From a checkpoint of a small mixture-of-experts model trained on Wikipedia: 115M parameters, a variant of Muon for the experts.
Below are experts of layer 2 (counted from 0) of a mixture-of-experts language model. Rows are named router (the router's row for the expert), gate (a neuron's input weights, with its number), up (a neuron's input weights, with its number), down (a neuron's output weights, with its number) and show model dimensions 192-255. Each number is 500 + 50 x the weight over its row's rms, rounded and kept within 0 to 999. Numbers have three digits each.
After each expert's rows: "comes after" lists some tokens at least twice as common just before its tokens as in all text; "comes before" lists some tokens at least twice as common just after its tokens as in all text. This comes from a sample of Wikipedia text that the model never trained on. Tokens count by the router's weight.

# expert 9
router:513509416510466479500510570528590533461532547468471558472481488413438580601502497448444563542519509451491473435471457505433558576427488580442458519492401523511512456560542495558494639435522578
gate5:513425439500512529503514548499470432491453483538526457570433448561481509441512410534505479467498468489565517558563454411535467465539513491549549530401444552463553508521471441579544448498538470
up5:481549352496563511513538479438442520500481482531498481530373568467498543406504511471506497373467589527513585553563417494483486459552515456532448571481488546461511555456429452514564471473457549
down5:548450534487430501545490473474514367547385559523362517474564450505548525662604466489429419486433489481464427532475484530489566471434487468559485519356526461460529560449411461532527605505397522
gate6:554445493475400519499501458496487535427534489555457451501492449489363455427567512551571565499565534535453408530421490496546423475511522479499563445480455409577465502445419446441405495440536507
up6:525498527580494500493474480477550573439592497480419447438503473511503547423458520572419577498453515537481403541477387438492451496549530488477481402506436477435487522393449523468461455405595511
down6:552560433344533501546478531482438503517447468460532506529535555493573526595491394592425486530569562582588606456475449435515497509506517557520494455494422437459514488500496594525461526524397519
gate7:516517570510518546483602498546481520470442525441558575564499523525429491522461442455529474487556564514532532454437432498565526469475539585547494478568563567497542544528459427528449525602362454
up7:548525496588531529466525441549533527418517507584526471517502525494491595552465516480539458561446478452523608544547465523554515493413565485571512453503441456545568490518507448626454484436479381
down7:510545436517522525531559518420555536578459475464455544551526589557490522311537529512541478487444483528536483456414537545485561489569491546491517521480534467523548516502486469518511496554456500
gate8:399536474463546586478496472469538550535594528488451605464518525418502557524580492521468487487500518491482473500515560476517566418551500467481514466465519573572452493569578554589529487481463464
up8:460472504521535546480448553544549576535565529565397461442573584463431436462498546446491442532511562476528506521574444439552617467566461424573461443514508525587529509499496550541495530553427396
down8:556439522523402483517511436593479481479580459427542405537511445561535499466492443620553427555509476454472480512525480565533503426490470502506456465437486473611386534491474566585462500511614508
comes after: " ", "0", "–", " D", "9", "D"
comes before: "0", "9", " |", "8", "5", "3"

# expert 6
router:495566589500490504449592557505498529432472516494531490512540388544459579597596501459530540590509487520450444498533489447504521528434495566462470555476463535591464505514382465489509490439510445
gate0:473439528449551400527463483484563521600493464469453561541609434605494475533536484427508591515471483425563437514433528529484448541587463463422524442479565479518489488484486550561579476589521484
up0:515425588449630459586492549545507515551437468524458494518487481524473475521511457508500550544543400481533475510427514498526478613485449562433531382497560499521529449494502598632571483479475483
down0:529524552594520556505468479542511421436548429456549402493513555433492535483528597447494411516407429521523511485543464421462514534494470545503470550564495574503508489488525537479481538483561482
gate1:556488485464465540452463484438485473429488500488462565531515496464574501507520469572504512526492422528484509467504497528524548503515558485440485488484444500442569427549496557488546560476547480
up1:511473560469455585410539555468565468511579484501475443470628505472561555550507482470536464526550519533549550511492490569542446494456540470372516517504490486409572466602475509449519527562527481
down1:528543563438459506534501471529561570535514538502529456441470568439527399537553563502517542538516552560531512473576498460573476505426461500457474573519540491541530615545539505465467516535490491
gate2:490512547557574534534481576441489534489507441482460639489476541561447501436395480464535483434586539516475487545443434427434543574403528546459507551474476465509440544436518504585514433448471569
up2:485503563529479483516506582518527474547536450463513576484448574507466509433528496411453472527539524511464420474405453518483562542462535558507459496350513420530445561421566493624494534402451561
down2:515514545447504512602535509495537402473534545532583527487497437484474453427572458546492500505555576500559520486453508487559553544484451494494534469522543539579493487485511542528421519453525459
gate3:391490465514420471490525525527478535525491541537524450477410440494488410596471537452479467470519434506542456471524498506524406476612523515490556468494471371422415405432473410486596573509451529
up3:350523472497430444505559501582492468535432545479564575458516467523457427554520603427569480452546456478446533528484495470531479548504496466488531507395463440487402504429531460430595497496474477
down3:527517600488511386493488528523499579444507621440524407473547546410502494421575535475539536524453495479483520553564546521539561551501467554581453505383514617515500488535573378535528559488468505
comes after: " |", "|", ",", ";", ":", " W"
comes before: "1", "2", "3", "4", "5", "6"

# expert 23
router:596477586513465515501634538424570490512562524531419571513463439540507555594461516532456475550519492441512565516437440432471518500503535525485521445568497432549447459493546525585523463419572395
gate0:514502531453545462563541566572484524508580426508454489562485537515474434453510535486375525447582510438449520488596518457511519547484419469426509500572478485561441470495434530523443502518487547
up0:447548545503499437642479506605489514418535520506500490453408473559473389543515554507360507505472581453388495508465537621477584527593434474379532559529396488497534520449520489520534511495508435
down0:472531490474470466467585507483442542571488551557556439566547472482540467514442464499474548498371494562467499573554518439493449531483485524479459564493564476523463529458427553460510477564585504
gate1:447498476418482493491461493388440396486564473460554526560504575585521543468521508485491581483522578559487542538585484458462538476425564482538489515430454517447457429562464491515440539449484552
up1:531560523381481494440422549477454348518556536525521475617528561513492503507509455438495639444503548511496516482582478450466533480380652533514473509513494558453384472562445511568454544486513530
down1:509516451561432429417351485508459471446643529527500536482475533418602544488500421396476453594441447508502514497492573512502526440492488507573466510417472528508392478457489479533446512498460491
gate2:555466487491509480443422464465438580435369480575524458528490547557397570524453462490536475518505483490568469564525432367478475447525368497531567482500526567564578534448471485572493495474568457
up2:554452443494491536565421519505531532497423497517531475403529539543528546485507546395603553502462421436498554588470430421429500455594391505557470480513610580488587612412466561447451560439545425
down2:562458531450493465431455480578512575475544569446481449512513519493497475389347501584441448487534517501528538384485474446465554498480524526484524518495440559479451502526546627490541524529449439
gate3:447436430495474527397571464449452513555441445427451414559409434479536537498532416482468564534499590471592456441508529542435497481404480483524519495476527452465452442434548418479458450505518523
up3:558542575413479546458481526466509538516491438523488410489403462510544477458534543595484491479429552536543441537542516520454493593386481521509437436456524412429469451497575447462485469503523507
down3:456416481426493579599545389514482403565463523495459536538386569574510508523567489491427541477416482471480548507446573550466479440506517465502537572527432462503540483486451443492474469577528435
comes after: " the", " ", " The", "The", " his", " St"
comes before: "9", "0", " of", " been", "8", " was"

# expert 3
router:528510538574680498520608526532496583391433500543535525511544514541494519520464564575438489548490534434551543536438511495596543499541473465426500578402536499474488477550445538514547500494459525
gate5:515552520474440439512488538482510382502577557502466446577456567510587552415479503513504490486414472518594444492510444513448426523546438658454544431485497486519568515509415522435536440472545460
up5:456528552482513509462499517540500472535563519580510460547532603481546472458539561547554495534504554500444405444576463476454413582438464618558510462498542546461597503482455485482516461499559517
down5:518520478482467473454507470498534588581524437461474548438424390578532470490514503577484533439556452472443415464610554504590460556543551472581526499486563466430567521504506494472551468470523517
gate6:453555467549447388433462527516457450421570459554471470523604533466498568567468550571481498447501530482493406506520513564524536393389476464462546545502487414559453556497496453464567407508456543
up6:489591469504521453477506544451417492469529440499505474495438511414534521614521493519499482465530491474496452521469531605519461419425487530537531526465446414525443519494531469420517481572492540
down6:572475529445423490533436488472471453526464516542466556550503529558520462476568489511411507478606458653568538528559472466451522607485588512517575592498472422593489458482481521530540540504428493
gate7:469667565471434631441569427482469560465556390480452504479445488501573504448590488491525517447513485483562604535466413518516483500507516579454580564477453502449530445455428514467558439374410517
up7:466555529522385520353540416607532527423564499491433408464495447609576506497522467507475528514423515406547526568442446478493574464546518615429489586532525446400559502514511485511499502481433473
down7:520461447515479517428498463439449544458607495487458530435489529499471524634461484503516505473471566550526525513536527463460587482536460483521446491506535503623527572383607448443598492581479460
gate8:480501563534480518379480429493442436529505562561517510602506431436475514610451476588445511531514443515470516553404478483543532541417527475495551450561453494571486460608597359506516508524527500
up8:495426482549565536469459506523468521529526567498594583583572532490488555517488556606419439533429491487387566451453486492605526485566459514485569511504384517606459418541478387476497565528521461
down8:488523508429587575426488515432525561489488618517474510491493568493529510490511447469527407592521448483532567521542547473541406408409474531485548528531581451518532512488566579511542555547511495
comes after: "\n", "==", "le", " ==", "===", "e"
comes before: "==", "s", "===", "The", "In", "="

# expert 16
router:448547541527438465437518417460518567453571467501537457468512513458506445481468442595474563502548440466471400466445519534512517440354580556505527451507449526468507487541535569444519667485521538
gate5:489534465478543421472463520528504449500495468395556463488485495523532431524475524505547471434459519453486455473458470497532568483451518537489490546375573476406449476489493501497518547485506434
up5:580506477526500427590412490446511451574583501424553419518486513528474441524494559480499462546477460491359527440435468469494494479453521498506533498423485406477512504594523544585507544381564470
down5:486476543502598518461446511483527507586452480508377574562527529543515569546536457468413491478570469583605520446554476556475508527468420575529522429509478508509406532502607601412536524474441465
gate6:443467512492490556458513571464537610481472582546567577462515481495513550504470600530565492414519575396573553386501493545458423502475482536437508550447596483480467552512430542532584541572519420
up6:423520414538507546417445484496542443409428493515472528478595485602519529468406556459562631338570544408513530470450449493456464499462468510455473521516571475414477565532400518492567543466559476
down6:485503460481480519462562411486450484542514483526598456575509478528480468433517565515464537498412431514492516524571500526534473464434435462524559426480456519556451517531481547438502435483485577
gate7:564518459479557425512478595460541487496535475543450533533578522418416665445516651446610471506451477526434457619559555472522523440526594551467540403479575512488621432400518518477588477491515402
up7:600546567478502490501554539461561553530562462488502491458537523452462688485538662464598536499422485564484472610530491453465498450501526550487558532430651589458529601505555441458542470397538456
down7:522476508483515488564502604569481510528388463593524475488523465505498583529479417492451466480381478583444559455540460449541469594416538530557553526488562487418467469541502532520511386544408445
gate8:486533532497534546567403483438513514469406540472491618616562479553484488460404482479476535453551551475491490486519512464493445549534448435469516456482479573533482394443402576558551558583486422
up8:562449488502559595548480490523495548569512501485513560506563472467570455413415516498492508522520565573478425554519391472505538540442452595599498532514505483512585491449520491602548477530467466
down8:468517445546522487587560500570461401508476416489564419520498458479408486629489491473558480477447541460448465535509503547477495506486533519565551424472511520491476461444591513467449493539528446
comes after: " |", ".", " =", ")", "==", " c"
comes before: "|", "\n", "-", "The", "|---|---|", "|---|---|---|"

# expert 5
router:532487482481511483593535624459564553481477475537449492423527464429555513462414550574512548473432479521543550434488432461478557460502484615481444446489495485452465476518527535507510412423542470
gate5:582554476487506446516517470547499502427510463460545437627536555523588450544474487537389460517550389433425458471463504544476542481460512547460582467446486572488494451559511455533488487557487429
up5:547544544549480521454531464512473452470496448448551345522471526568602495587455477512407478540532363467458586511461488407492542460481543515513588514480552624498574427540547537522489464569473452
down5:565442499575528408504480493513502432482437507452593536508512568475359473485510412423598479488439387530508443523593498431537500545462479461503478542575582525488454528478489508476507497509372565
gate6:560480513488527479479561481591462356510513460474501521554454501478572491508565532461488490497608509340442580478516481444444543526373411443493518499522516559505443442511506579547475548477479463
up6:512482555460479428459556518533486423531566440516557454533441526462469584508538478497526445578532562434431476430442456513457545483462482582468431498500550460498388510550538442500429604473414469
down6:454422528435540501439552481551491515512510517578559541475499516462459570529507520427557498482479570478401450512367527495530485512470558524508484464462414585477547523533490545563582470580382431
gate7:518444509375507402421481424447543549487492419432412518504647471528481509580443501515403422462458477528490432463548440533501571492504510523436475465479552523563527524485472579460474491547542500
up7:471438420481531511422509427416581480524452455520428338512525419568492527455543396493501503444463530417460468560503439539525578581439511432515510622627483573546528474562473540487513443534473466
down7:541569482503527577454550504588449497511587472458441496523424466556449531465609416583413451501469585529514466456513459495423526532424453464526513436490533526463461498446477551407434496495613461
gate8:433527442395443385479479489547523531487491504446459455473516477564478568512538467575623510511509522510501536516496568496471480493576540493562460521486424520421482597540483500554483501479519505
up8:513575541522470419567483483437498569512462467458536524541416449447448459506443438525573469476485515584461570501417518502554479420584423568570381369624489543459475508568462499477499463384488531
down8:527572475531513510499621585486533519372515565426484543503552435539499531557491427563463481380473484418534582457481477541440570556501524531436538447568437564538498548526565461421578481413476412
comes after: " the", " a", " an", " A", " his", " first"
comes before: " of", "s", ",", ".", " in", " was"

# expert 17
router:480533491514616454565526452431568437433456625584454526527495499423519463523449487593482432565390453563443519497507544486533443521496542558439538447523555520420383505470468500440583480458521477
gate0:489439557599621465505514437565481475549519488433620541496491604521539469499410514473511551535471520515565557560503553535523612571472426371453586480436459445595543460453591517434445516487549466
up0:422512502468602577487543406481547462569562419453512540525498524482567442560536484509544450493465470560487543563552532519556532498478566450491522488528429538593532493493534500480538528468513510
down0:566421410590513531477510435512444494471523624465488504537435475471552416421563478581492546518561509494507423452504541524516550525507587497514556507486490500556584501504453578452571550540506523
gate1:512435580603537535440492608489509460506503524447524537482502521519435454451548568464617483440514513460511553521452446516537479537444551471458451476519519505529479550424522552517488617473602463
up1:496479517621521486438479562443568478457557543465494518504483479531403475541519538484535436475439532533496550529474496506546464447528555501498478509540589460463564506466553565547530497506471455
down1:511623434559477500540596474566530483522548477554482396574445522568476552512523538504459504533548589554501429550587523493449525503485562428464476479436568463474466587538473482475464454577519577
gate2:557536527469604540436615617448477520429487429401488502445546414574537484530564397459468522549535555521478496512437498527541480541457508551411512503508501599563500496509491527383476500529494509
up2:593505579496504550457624466427486564487436480477544529433462459501452535508594460476534439529533481554415493532559453501477525514435536612500467487493527500422542494531550527451415476579501570
down2:510488540380426491479506465533453440539447480540443536560456565487474474520518451533531477512593387513519528474484433490604519466568484524491393541558498525467513487519543494498538487515602611
gate3:444486474542541617456497536487566526483496514539441594513566486409475510457513594587492476491560510496514570458440513415473594451478467518514556535504476577491533569497566496482612414509463499
up3:569446476481457538495510579555502526530444496555507446489530398528404524536530594579518498486575514556431560502498534460574561542340527571393454517575562559447520471505533533542578470508536533
down3:497542535568575476525530505474469480411547465439494551429506545518517495540529502499565508518452560464470450430372554549522516535566513418546485606507482409468453533438464391521573514522499450
comes after: "0", ")", "3", "4", " —", "5"
comes before: " ", "\n", " —", " +", " −", " USA"

# expert 10
router:514524486435501489521515538454645486476521491550520547508538455531488487466503542496490530527563432370529450502483506437500498468427488538532564382448420479494458509500488480534513500484643419
gate0:449544478585601495543426513551466493640524532529466510464485434563542574515388467521505466620532382475492486483502480504438481469497372487576497436545525579477592485551555504481511539495469477
up0:385495496511544531532506494539490480518475550557479532464555467539529558434386475504470462513492345472492526536471449492396562436525448493576467460540580489484594553544495540592513501478504523
down0:525494516445572474478536441513419527473508564516545526512556530444494458532610525519527459384488531498450578467446516631460498611459497442544453483542510566424507470499419507545453491511518493
gate1:688471557355455579456494445461449477461476499532423533568523396579574499515536448531510432488583527433547503547466536474545491433525434504481546463532445532425506487403530561605504457445553466
up1:595614466367487563494493513484515442425551526460464453498537497526588516518530471537533431526527544439515491494448524570531490451500502511442451411550403621497504415484587591605475467506540425
down1:541458572499498506533449509527451516460490416542524419494493407439544555473562547447507471559483483502481529461548446502476423504507602508481436417411509400484497522489594562522445503489490470
gate2:491533451587593574462525525561410523527546527476507522434478519465483515443485614535473469555514451512529509477544545546496570464434539572469488533531445520532581491417579566463475557474512478
up2:556432464534522538418536450514517431527533532475544481444527563550455516386561542514465525553539501491450465490534514574449481439412439465486479470492500561525578539437619526530432560387506527
down2:508514387450524533361504504547451597450467509514530427576462491376539515536639502452512543485542530478513492464443467453512511402535513530480415470508530495448449502450483495508473476584470594
gate3:490459620594545621524458565468553620450439473427492473451489541567587563541485490509537581524509540537385525490589509578576466507442530590511599502465501484491504439524396508454456527539438405
up3:447540529551494449528486529544465530500472445448505493417493512588510475607504517443553502470542530556463509390523603461473442547433518536530552516546536428461507518526431460490545567534441450
down3:374598494434484552524429505491524531449540542498554569440480430523470370390516578499506515572530503539458462485505558543449501444424466485498425499528506491467453497531482624507450423394495490
comes after: " the", " N", " The", "N", "ed", " Ne"
comes before: " the", " a", " his", " this", " their", " which"

# expert 29
router:548649503459537500546497463407493502482521627564484541487519425452466584495445501483439530524523578476473552504463437492502521470455513532520506544527454434500385548470531553489509488437491502
gate5:436533498518452455530489424419453493564521460438542465534563513499507516477605569593519494518484555470556567567521594551558430479572426543528460468463464509522476462409450564413463484413484490
up5:441511483525553516502477429478544421575433432446539446598511566505497501466533547537419514422570518516469482528523558526468540542526355554495530522497390469514440498434462524470464460426555461
down5:511546453437488552449472584471501519442479450521471535460463476473436437494578401502495459447452435534519552447553447507473590414613522574469467531456564555453497516428497494563544467570542537
gate6:488354542572567526472438428445538581470680510540494480473504489463443519512514514496496483507512492489540471634521536520520493511535475472493410549493512483430458445619531523488435475515510530
up6:521466585502535442489466483471457518429552462599499498461424412445481506548540488444482524488468575462553381576486541540456473538464575459569470537442529513398446472564465485493407554539509489
down6:433501516522489456529512502445506457460466420519489508476567516538510476488457504447475515487438516631618490512470618529465575516517559560538422498483559489434473502508471536579486534574525530
gate7:485536499521398499506498565469412491463503554465578521567534585524454504453489534445546550516479558471409545432499515484522593457578447566535443415419488435538528456395487456503570573434423567
up7:471547524587463497508565569425451545470445471485580420562501496580484517465446580501570546450498500467445545467500479463513583470488456534554501462448491413543482521419499513469562503468428490
down7:586489456522449494572603544438426486480555432506565528519439557563511487471502581544449515513536525570460475487520551474475520480464565500505573418507398466545500459462433548504452475534475494
gate8:443544518463507537525525545443500497460458547543595475488519486548446509511488530489530526491424482456531493551398434459482455593497593557473424510569533519545590556500528540529540412453498476
up8:431541514495507543540464515517468501467484657543553504457404507508402481557440611462527450466422468501492564475495448452467468534502613575444490518511502484466435535497544435500511436594498479
down8:464534491428551548484595406472391473452565465544477507544566500553558489507471482469433346427511402535476631478522460519513483500507567564500502463480376431554510444470504396570515485482493587
comes after: " ", "1", "9", "2", " S", " F"
comes before: " |", "–", ".", ",", "0", "5"

# expert 21
router:550504499559565489650499578502452543425505530555436564590457495453524583427465442516450434479503444437544436527502506524502486444467537514518455470501502510510445418484508523474495518514470538
gate0:415512443516647635485503546541558540469464577431605535468493422423512532537537513427539415537555507473432530554559460546459510519542500507575553487549448530520533492508444483507494526441589460
up0:486593421477495586553454527542604518421569555455502522482478557434475476487479429441558493530582595485451527528497532494495460472564488445556406467523443496502524512516422538458443584475573514
down0:560501526447476443549476421453526545584537498552525524532622389506470460575489432477419457536536484569503470503467443391461466378487598511543568523595596391468471550496454568508488495454499529
gate1:437533501554435573541426553531576474339512512530503431502467454508491516522487429474533489467543513485429468380542484509558510449560496441596470548444459480554483510511514543481520536484432556
up1:489513518556464493477411556588464428446548501475487529549500450473575478540597440442501576403552521529534481473551497545472487484459526405574453525546519548441544463483553482456511553430482608
down1:532540585440554409538548534429513465468557465458463561562442566499512474503531435476541477402414500551504527499567464480439531530624392481423417454491487444444491462394452578586550478510467532
gate2:488506538526503590445540516498469497505443476566437570596419519473533542558609489441466490510469480512574401468458495476546394541518397556428564433561483484492572520610474487538497546469441575
up2:554434419495487442447470495526540515420481569548591593548575470571497481508536421493504479618461461500569538535540492489533470451512449512459587451455521541530520461495419450548491538539459520
down2:502519552423484552499515517526514536490499399520424512563499448535441550465504545466423496516522465480503562523428561473549546501461470454458596520461491545508440621485421584559427449447475500
gate3:475592520469437583537566537442514424448478500512431427543572551483560407516550471443577546554562530553487492597505479550487493428509537506572560519493418513567504442524431497512575496485512488
up3:480509464469513475596530521579420485419469456549498601489555455539459529558471543470579501449458511609442432573509516489542488418560547522470656486532454463519497412521494487480535427446498554
down3:595510545506488559494565543472503544530500541527435533542516418516433442427507567537585442470475509578474455471553491417427500535559479515557536517514504506443422557540458549376458547517473455
comes after: "\n", "o", " Le", " Ka", " such", "li"
comes before: " ", " well", " a", " \"", " Preced", " Year"

# expert 13
router:471482509529579516558620476579433537531434506534477463500439471473516603475456584500474520531600451491490494465473497484584476444507488600401478406532502499471436466556477417560468477468465523
gate5:497436509482510450498552560532483551514502527462421539557410568491552511542576527533519531453461435440532477482525520555494492636461527591451455491547469493469419467510445494514491545480474508
up5:517375568530526538462528605550501491535475512453379564554468369521436534498482504478505545401447544510486532571439531480482469443609508507484412473541416523526437490430441406488500535414453470
down5:518556445473479494484488434414484379487442459510604510494548487557544488519503563536474511458447546446603510471504417457413510485443467411516507462470570530462606467602432439422520501501431520
gate6:436487483597534539506452523497461540434524452525512483473519598513624534471520529529516556494408613490547568497426581519458614524449500400584403601561470437481478501513525490560578600496575520
up6:464561466579633500498517499576485544441507547534470472525482445526448502482574510449480505451484518605571527490421557587416483508462518576481325553590601487505483535502422471537545465467519498
down6:510473545550478435513593497606525516467370592524476487539462483533422388458425501562588520533484484605570451478462589436436613456601533498452527518550558463469533423511528473486534535475566511
gate7:484504466496637486532505487521532449554447416504443469456553484570498481409487527588503563522487529417498520518389474543444535437460517520454521548540526521417485431486440592555526599444576411
up7:517489519449460489585555396440511495477451386331493467491604511557422516493449475442523553514512536508518520488423508481554492499525460520481450543460567558381480488556530603590473515508583483
down7:443509480571478467551441415556484476497501450528538426490554523436457493452508555485416448584542505612526588561476469473491482483563412578485490469398438449516512419546470538454457513502439505
gate8:555443481533469575403538592420494426491520513410357514568458592496487452403486465465498499483527499498359481594479486403509466557545484392540398483531505510372554485475525517446565510481489474
up8:513459509538481545470439491479530420480549506424389433524454497529455470502475515442585480526486470505419501537415570420462471516563520474467445479549520549470521533511556511498485533501458511
down8:457452554548514488549556457527516464458443495545450420493480525572615571481546497486568515465520604551454561429598505542553508474477431521593542535515450363504486493537549466578478518486546541
comes after: "-", " and", " to", "==", " also", " he"
comes before: "s", ":", "ing", "ed", " to", " in"

# expert 26
router:434632558459551522539471447450590461513453499599489507471479553400473533465401494572432471517453532496491470467489403491483634502483497537462497472356400441473537471517583556522564595439523531
gate5:428458478439552549605456534506535522516561433429485568471548380364409526561466471500539422478494436476461608501430558512549508480476539526473484468488446474551456522452636521508521481520624506
up5:459488577494563538542520557508565550475569474443493507452501419392469487554465502459473446518496476474436592404444609576502473435466500494536487477468392492561495451549532439554622544439525553
down5:554507502456541485483397499491515554490459473575493454484511541483471451499461471457463490473435495445572417409529508517497463415424467410468459496514552408437500441546447525560489426397443546
gate6:580491442546539570500610494456434547520438443508486522548460585548552416475420494377464566507509482545488556421523488498591663485488407517528463500488538515525524588501510573518502511460538412
up6:504445536542542547523589467472361548566525483523446587496406521502610507546422499457533621528548490583423533448485419540516561537438509544471465488558530455540577556541448538512475587489517464
down6:440478559502608524444500466536533564454623414491443456447461494459519475478565576453525483505483468539505479525505501528435383569453539529520575527512459502573436411526460420455483537508424522
gate7:397595435587471430506504568504500617553504406519502509473431416440447625556472536519515441519513463504524479480572511499475449428436486488499529480476526426510490487554557432378567440476402542
up7:464548476561566466522537631529499560578489436541449506491457469448517600541505529501540415585540499475598532436530501428462463478454466508534448539498556497533473478535546442442564394437470543
down7:578454504558497474479533511570537400550544469523509529508435577565500430494470572504594472562411543540506473458537501540555500506552543440580378509464424488618478512394539517542599530532583404
gate8:485497563505534474509500466453528459566477573439500447494538455520392528518440418514507536449547510411498472460559578515546508624515450504461604535478502519541514491471566499494578425499469483
up8:531431503545518447492467437452502452513495523436515509438515544590447522534478426495533528482469567492507500494535580497463477504507501547498492483466471515471592511488487577433596422518532535
down8:507494415467498588517494495494449474500524494466552518501448528537549472572504551517450446539518499605513518446449404523504498508546500496576596494504543537486493552540491566477523491533567514
comes after: "1", "2", "0", " ", "9", "8"
comes before: "0", "9", "8", "1", "7", "5"

# expert 25
router:525560467499519524456466447489575448518477525458429518506530397497496615567454459389466604499518534390408477521471451506505435498518494510478509556539388478405538392505523528555473522485492476
gate5:516538458480496452512511395401527512473507447396497473557518474507486534564588454507511518556469487578509475515558529567446562574468524534476464476559463484461557498482507389481484434488447493
up5:594523452522604486512603475516511513532446634492476567504416424546458522511474434488549562542521473574522491465477499486540502597454541545478585428529559487514487428455419549566563565519541478
down5:464470554646432551516507552576501574488416524533517498505553526593494503530472491516430521401432446446455447471434510495474502422504441484426516501588453498422497474524521527498528523560437448
gate6:498484484542543522492477483475517550554454514451524571408506532507516588542536570414453580492555539600482486526549558502540381523489508537411504543549513482580473510490501516537504477547486576
up6:460510455514534550491508582448562503530440537455434446451479522451505547514445593452470499562479467514436455429481536462525514482484587515501472541503473468466495561423611536475522492454510441
down6:502458482524388501571607451580525556537445475580482538513537572465481509477455479582511455480478495548503482525460483489564492482551368492521478473554605516468502531522555544554547506543518562
gate7:478484519521643456531480498429498461439416572452557523511510481493531499400413598445464442501572504487541480499490406546512529486460567584593497520525414472564585555479530515530486439522466505
up7:489457457554596478491422578490519488421471519398526501462480450503460579360406547456531450473518552490539528512441424552531473545495551501541477513496541445488562506423491539484488520504532444
down7:523477510518494500548519444529411491540539515438496475497464495549478483462521493484498585575474501514450518515421585596478484534527512442490486552389508549488546536616462488419564570458476470
gate8:534506434471474494433597519452518515519471503580492516500493466541518464474492532501487444598515516478464457635419548458479406500581580500555556570500476430406490481442467492422505618567504556
up8:532567522513459557491476446573537542476449467540509479566490527501516440445465548513441435548528638562482514551525463545536507532459535539527507502445537465492331519455487462466479499518507533
down8:489514478471521463506500515456562474501518509540521493454536531520490516537501496522470455445492448449472446591512541507530523511468465523414598493464493596429553495462423516524502639495473508
comes after: "0", "2", ",", "1", "9", "G"
comes before: " |", "0", "–", "°", "7", ";"